{"num_hidden_layers": 8, "experts_per_token": 2, "balance_bias": true, "init_std_router": 0.0278, "num_attention_heads": 5, "head_dim": 128, "vocab_size": 32768, "tie_word_embeddings": false, "init_std_qkv": 0.0271, "warmup_steps": 200, "schedule": "wsd"}
Below are experts of layer 2 (counted from 0) of a mixture-of-experts language model. Rows are named router (the router's row for the expert), up (a neuron's input weights, with its number), down (a neuron's output weights, with its number) and show model dimensions 0-79. Each number is 50 + 12 x the weight over its row's rms, rounded and kept within 0 to 99.
After each expert's rows: "gets" lists some tokens that make up at least twice as much of what it gets as of all text. This comes from a sample of Wikipedia text that the model never trained on. Tokens count by the router's weight.

# expert 9
router:42 47 40 38 38 54 48 27 42 48 58 56 56 49 63 33 42 61 52 61 26 51 28 52 49 59 75 20 30 63 39 49 56 47 51 53 51 59 53 49 60 53 49 61 47 58 51 35 35 59 49 45 61 28 55 63 47 54 51 54 69 37 62 43 46 61 53 37 54 37 74 56 48 32 33 70 40 29 37 61
up0:40 63 34 38 69 62 37 63 61 53 54 48 37 51 65 62 41 53 58 62 58 45 39 60 32 75 39 47 44 46 63 33 44 48 53 45 52 52 40 55 49 74 69 62 36 39 26 64 45 78 47 49 81 66 31 57 53 41 60 46 58 44 49 55 47 40 64 64 53 69 61 27 41 45 53 55 48 49 34 54
down0:41 60 33 45 82 49 28 48 38 47 40 51 36 55 31 63 57 61 59 62 53 53 50 65 59 60 52 53 51 45 48 34 51 58 56 55 48 60 52 60 51 31 65 45 58 50 65 41 54 39 39 54 45 37 45 48 53 43 64 45 62 35 27 39 43 68 69 57 51 43 55 41 33 33 45 57 44 59 69 50
up1:57 50 65 55 59 48 41 48 58 52 50 59 49 50 80 36 49 34 41 43 47 67 51 68 49 38 47 48 53 59 66 50 43 59 29 54 55 39 31 41 36 37 56 42 57 48 52 72 73 59 50 34 45 39 29 59 46 72 35 38 54 85 38 54 76 61 59 59 52 57 42 43 60 16 55 56 59 73 62 60
down1:49 42 44 48 28 55 49 60 36 31 34 58 53 53 54 51 36 68 59 34 58 56 70 40 47 64 69 32 45 50 71 62 62 56 60 65 46 32 52 58 32 54 53 53 36 47 64 66 42 55 40 44 85 43 59 43 57 38 51 30 46 45 40 41 41 39 47 62 32 64 50 49 42 51 33 30 26 63 52 44
gets: "-", " 0", "',", ".4", ".0", ".2"

# expert 14
router:38 34 46 33 39 55 48 43 38 55 46 44 46 52 57 50 54 53 56 36 68 73 44 25 35 62 48 48 37 58 50 69 78 36 35 55 44 57 71 61 67 51 55 46 54 64 64 50 40 77 60 69 65 54 58 36 37 49 60 54 54 36 74 45 61 64 75 35 78 47 54 61 62 54 44 44 62 31 39 47
up0:65 55 67 38 64 48 53 62 47 41 49 53 67 43 58 41 53 59 61 47 53 57 49 54 17 49 43 62 64 56 53 51 43 42 56 28 31 54 31 73 39 34 45 62 44 71 41 46 27 74 43 48 72 47 47 38 44 65 32 57 77 47 53 55 55 41 70 35 48 43 47 51 52 45 53 42 55 60 74 45
down0:38 31 36 38 30 51 36 45 48 46 41 48 41 59 50 58 61 55 53 58 49 68 65 44 70 49 61 55 50 62 49 66 80 53 33 48 29 55 64 61 49 53 23 56 45 39 49 50 57 39 55 41 57 46 40 41 38 59 43 73 34 57 57 32 32 49 43 58 64 40 55 41 63 53 43 53 53 64 49 64
up1:51 54 47 60 50 30 50 52 46 48 37 50 60 39 49 57 59 62 61 57 51 67 70 40 27 67 63 35 45 17 66 71 86 43 61 55 53 49 45 43 67 56 61 40 66 41 50 62 64 61 51 56 52 44 46 48 53 51 39 40 56 54 64 54 49 68 56 41 27 44 53 65 81 62 45 36 43 30 36 47
down1:28 81 47 36 54 66 55 51 48 63 28 63 58 59 43 37 24 39 40 32 43 47 49 53 56 45 36 45 40 62 41 43 58 50 45 46 55 49 44 44 59 32 54 54 70 55 53 33 40 57 61 58 65 48 56 44 47 40 48 67 50 51 29 36 55 41 39 55 44 45 49 55 44 65 51 36 43 60 39 63
gets: " |", " /", ";", "|---|---|---|---|---|---|", "|---|---|---|---|---|", "|---|---|---|---|"

# expert 17
router:34 61 42 43 42 51 50 42 38 38 57 59 50 37 58 49 36 57 60 58 44 65 51 43 49 58 46 39 41 60 42 51 60 43 44 67 62 55 59 47 40 54 34 37 62 65 63 47 54 80 43 45 51 32 48 46 18 32 54 52 63 49 36 65 47 50 39 35 65 50 45 57 51 34 63 51 43 39 53 46
up0:41 44 48 39 44 50 34 36 33 68 60 25 58 43 39 48 50 68 31 46 43 58 92 41 60 42 39 41 56 69 42 61 48 56 61 55 50 29 50 63 38 58 53 55 48 48 52 31 43 44 26 55 64 57 47 47 49 35 62 41 43 52 49 78 54 74 53 55 51 27 32 36 37 50 36 35 60 50 49 65
down0:52 55 45 46 52 23 57 27 70 35 47 60 47 40 57 59 45 43 58 74 78 62 51 79 38 45 65 71 61 53 55 55 54 44 61 58 34 41 61 57 42 47 59 36 26 49 61 54 69 80 48 63 59 53 57 56 49 62 52 58 59 44 59 38 81 35 48 53 36 50 49 49 38 46 60 58 49 59 80 56
up1:53 51 50 42 46 53 65 58 40 63 51 51 54 43 50 53 56 54 34 49 56 27 78 37 16 32 50 41 61 67 74 44 26 60 60 72 57 34 59 61 63 51 48 57 71 49 33 40 45 52 68 38 52 56 38 46 40 28 48 50 66 56 54 59 39 42 52 66 57 33 41 42 53 55 55 69 56 48 38 57
down1:56 62 48 67 84 50 43 42 48 47 43 34 63 53 44 44 60 42 61 51 39 56 43 46 47 78 43 68 27 61 67 51 60 54 46 40 46 43 47 46 52 42 40 53 46 50 28 53 41 36 48 68 56 48 51 36 25 67 66 67 57 28 54 53 13 43 31 64 55 51 50 33 61 23 50 51 52 51 62 40
gets: "\n", " an", " also", "ia", "us", "a"

# expert 29
router:58 47 38 43 46 55 60 33 33 36 58 58 65 70 39 43 40 52 49 52 67 51 57 40 42 58 53 56 29 59 46 70 64 60 62 47 58 57 72 49 55 72 50 54 51 58 44 59 55 75 46 41 62 39 52 55 56 32 58 42 55 55 34 78 56 49 53 42 47 65 55 47 55 44 49 50 45 43 19 53
up0:39 48 42 68 54 51 41 70 65 47 49 47 41 49 61 64 39 35 52 49 51 29 61 40 48 55 50 60 56 50 65 50 49 49 59 51 64 52 41 50 50 34 56 57 57 63 60 72 69 37 41 45 35 69 45 59 49 54 59 54 43 45 35 76 52 39 62 68 54 37 66 64 60 44 68 70 68 47 59 48
down0:37 57 57 25 68 78 51 45 71 50 53 56 50 74 50 52 41 45 35 76 50 46 56 27 55 40 67 74 38 61 55 69 56 52 50 82 76 45 39 53 73 48 53 69 36 43 56 38 55 55 53 59 41 53 32 43 67 45 48 33 49 43 42 55 23 50 40 37 54 26 55 66 20 63 54 52 48 52 61 56
up1:50 36 39 64 17 51 34 56 57 50 42 29 46 53 28 32 34 42 47 45 43 41 51 47 40 66 50 62 58 38 45 59 49 67 70 51 66 68 52 44 50 64 46 69 57 65 43 49 30 43 55 47 62 47 60 49 45 80 17 46 48 36 43 55 48 58 46 40 35 61 69 31 49 42 43 32 62 46 54 58
down1:68 56 42 66 45 30 36 37 37 65 61 48 28 49 50 70 65 59 56 51 51 50 66 44 65 60 47 40 57 55 67 45 52 41 20 46 52 42 45 64 57 46 44 57 54 51 48 43 47 64 25 47 38 53 38 69 54 37 66 47 22 25 43 51 68 24 59 59 56 65 34 44 47 51 41 69 40 55 28 34
gets: "|", " he", " He", "-", "=", " his"

# expert 21
router:58 40 63 46 52 62 44 42 47 51 67 40 29 48 31 43 38 41 30 48 49 40 48 43 47 65 62 53 29 51 56 54 51 55 56 59 38 42 64 38 49 61 50 48 54 56 66 46 52 52 43 42 59 45 52 47 40 35 33 38 53 52 71 55 35 56 47 61 65 40 65 77 48 37 56 46 43 39 38 49
up0:66 35 37 64 43 50 50 41 40 40 76 54 58 54 46 43 41 54 52 64 30 40 52 42 44 53 39 69 51 55 48 45 38 62 78 26 43 36 24 35 40 49 55 64 53 45 60 57 45 45 49 53 27 56 37 60 45 44 51 33 33 51 71 44 48 59 47 41 59 37 61 43 40 64 57 38 57 73 36 47
down0:37 34 54 48 28 63 74 47 45 54 44 41 35 56 52 49 50 28 45 44 65 53 52 40 64 55 62 59 60 80 54 34 28 76 54 33 50 39 49 55 61 40 40 84 37 32 54 37 50 47 38 58 37 69 27 41 53 31 52 66 43 26 39 47 71 50 66 54 59 41 46 36 61 46 43 26 70 40 47 46
up1:58 39 72 39 55 57 63 63 54 45 68 51 55 44 28 64 63 44 44 54 64 40 60 14 46 46 65 71 67 53 59 50 55 32 47 56 38 49 35 34 77 61 74 73 58 60 34 39 45 62 45 53 48 69 53 50 71 47 40 64 63 32 83 35 45 61 70 47 58 32 23 57 43 35 59 50 85 48 38 56
down1:49 44 67 25 43 62 49 69 42 67 38 48 32 35 40 35 53 79 60 41 60 45 57 50 61 39 72 45 57 40 33 32 69 73 30 57 42 32 39 67 75 47 47 59 43 51 34 72 55 50 38 52 36 74 42 51 45 65 62 56 30 54 46 65 45 56 63 41 56 36 62 34 64 53 35 22 30 63 57 36
gets: " of", ":", " de", "s:", " for", "t"

# expert 4
router:51 56 44 36 57 52 48 35 44 46 61 42 42 51 54 45 33 54 42 61 58 53 48 61 68 68 76 58 41 67 60 54 51 59 43 42 43 62 53 36 52 60 30 46 51 56 52 53 29 44 51 52 64 51 69 54 40 51 59 40 46 52 53 53 49 52 70 37 64 46 65 74 49 42 51 47 57 38 49 38
up0:67 52 79 44 25 54 57 58 36 55 58 56 51 61 48 39 65 31 60 35 48 44 54 57 53 41 43 57 67 37 29 48 53 55 78 39 56 59 45 45 47 22 72 64 41 56 34 45 40 50 59 69 45 62 70 47 21 52 55 66 43 42 26 65 62 49 64 44 31 43 45 25 53 69 64 49 36 39 52 46
down0:54 30 66 62 60 36 59 40 72 47 40 42 44 39 54 49 35 44 44 44 51 68 60 49 29 67 48 45 54 54 42 51 46 45 43 38 50 57 47 55 55 57 48 63 65 46 46 37 19 46 81 31 40 61 42 48 42 43 54 22 60 47 46 58 52 42 42 47 44 28 75 75 52 52 46 39 55 38 53 42
up1:37 77 46 42 50 74 38 38 54 34 27 63 50 40 38 63 55 62 52 52 74 57 45 50 47 37 69 60 57 53 50 44 31 46 62 39 40 39 48 30 81 48 32 59 55 55 42 47 59 65 60 77 65 59 45 66 60 53 55 79 57 48 80 34 57 34 35 49 32 33 50 42 43 66 47 60 54 30 33 69
down1:49 31 33 42 55 63 44 77 49 37 59 58 54 52 42 57 36 18 43 83 55 44 61 60 54 40 27 92 41 39 73 54 59 54 55 48 42 60 58 34 75 59 63 31 55 47 48 49 61 53 71 38 68 39 47 34 43 69 62 47 35 44 48 74 43 46 47 38 41 36 70 53 44 45 50 46 55 54 62 50
gets: " ", ")", " 1", " %", " 2", " Votes"

# expert 26
router:58 48 44 46 40 53 65 49 40 59 72 58 45 58 49 49 35 40 45 56 52 79 69 35 52 57 69 44 30 59 43 56 69 50 55 56 46 80 25 57 44 65 37 52 41 67 53 50 49 45 43 51 58 49 46 45 41 46 60 43 64 32 59 46 50 54 58 56 58 46 62 38 48 55 50 59 58 34 30 68
up0:67 46 58 51 27 64 49 74 49 32 28 72 65 29 33 44 75 55 43 66 44 55 53 33 39 52 59 55 71 36 56 36 53 46 48 54 18 77 60 27 49 48 59 52 45 69 48 83 39 60 54 58 54 40 36 50 63 39 62 62 57 51 42 45 52 62 38 38 32 33 56 58 45 41 45 52 79 46 43 39
down0:39 58 62 45 53 49 64 64 54 74 60 43 19 32 52 63 53 50 51 65 50 56 51 49 71 46 39 43 32 66 44 41 75 41 45 33 51 69 30 65 30 73 46 52 65 38 36 38 51 48 46 57 47 50 53 64 43 57 42 44 42 42 37 40 57 38 53 46 61 40 50 78 61 53 58 66 46 44 40 50
up1:49 35 49 51 29 52 28 62 53 66 50 48 32 61 52 38 57 42 73 41 53 65 59 54 69 26 65 57 51 56 37 47 37 40 54 47 57 35 55 61 33 50 50 46 64 52 60 62 50 63 51 69 67 45 32 37 60 43 65 16 44 46 34 66 56 41 52 64 46 74 28 63 58 56 51 54 39 44 52 42
down1:65 32 55 29 33 49 65 63 49 43 61 50 78 46 41 53 57 57 49 83 72 45 31 53 39 54 50 39 48 17 52 54 40 30 56 63 31 60 58 25 45 55 56 67 57 32 43 56 36 41 58 58 51 49 37 44 79 23 47 64 43 42 56 51 53 77 34 50 52 41 55 44 52 50 55 71 68 66 56 39
gets: "\"", "1", "4", "6", "3", "8"

# expert 18
router:49 31 43 46 21 54 69 28 51 55 75 65 42 63 44 35 33 61 50 35 50 66 53 44 44 64 50 31 36 61 46 59 60 49 59 51 57 47 52 65 58 44 27 45 55 61 55 57 46 79 38 49 62 61 54 47 49 38 49 54 52 42 48 59 68 40 69 46 55 61 63 52 47 37 70 58 44 31 33 46
up0:59 43 58 54 55 36 45 52 43 51 56 52 53 48 49 54 64 66 57 60 45 46 59 59 64 58 69 47 63 32 58 26 48 48 51 73 30 49 65 72 41 43 47 42 20 55 36 56 45 56 46 53 57 64 45 39 60 53 56 43 59 63 56 52 33 64 37 62 64 50 32 50 38 53 47 52 46 44 54 60
down0:48 46 66 34 55 51 39 40 53 46 52 40 12 46 47 66 62 53 45 42 49 47 40 83 36 29 42 48 55 62 44 61 47 41 46 48 48 45 26 34 65 30 54 48 57 48 59 40 47 52 56 64 40 37 51 62 55 49 40 63 56 50 49 54 50 49 44 44 66 41 46 42 66 65 51 55 52 65 44 49
up1:41 60 50 51 42 55 56 49 56 61 36 50 32 59 40 57 38 54 65 39 38 54 58 51 52 42 58 50 43 48 41 56 41 54 30 32 50 65 37 58 34 42 57 56 48 43 69 47 56 54 44 43 48 47 53 63 42 56 52 39 35 51 52 47 32 60 43 44 38 61 45 45 41 66 36 41 38 63 26 36
down1:59 44 53 47 36 49 59 34 40 46 52 66 41 62 36 28 54 45 46 45 65 68 50 43 49 52 47 51 53 48 29 46 43 34 61 41 63 32 33 76 46 49 36 43 63 44 43 65 49 42 46 52 58 49 38 70 51 53 38 51 38 42 64 67 47 40 72 48 50 46 44 47 37 43 49 63 70 64 61 39
gets: " the", " a", " The", "'s", "The", " his"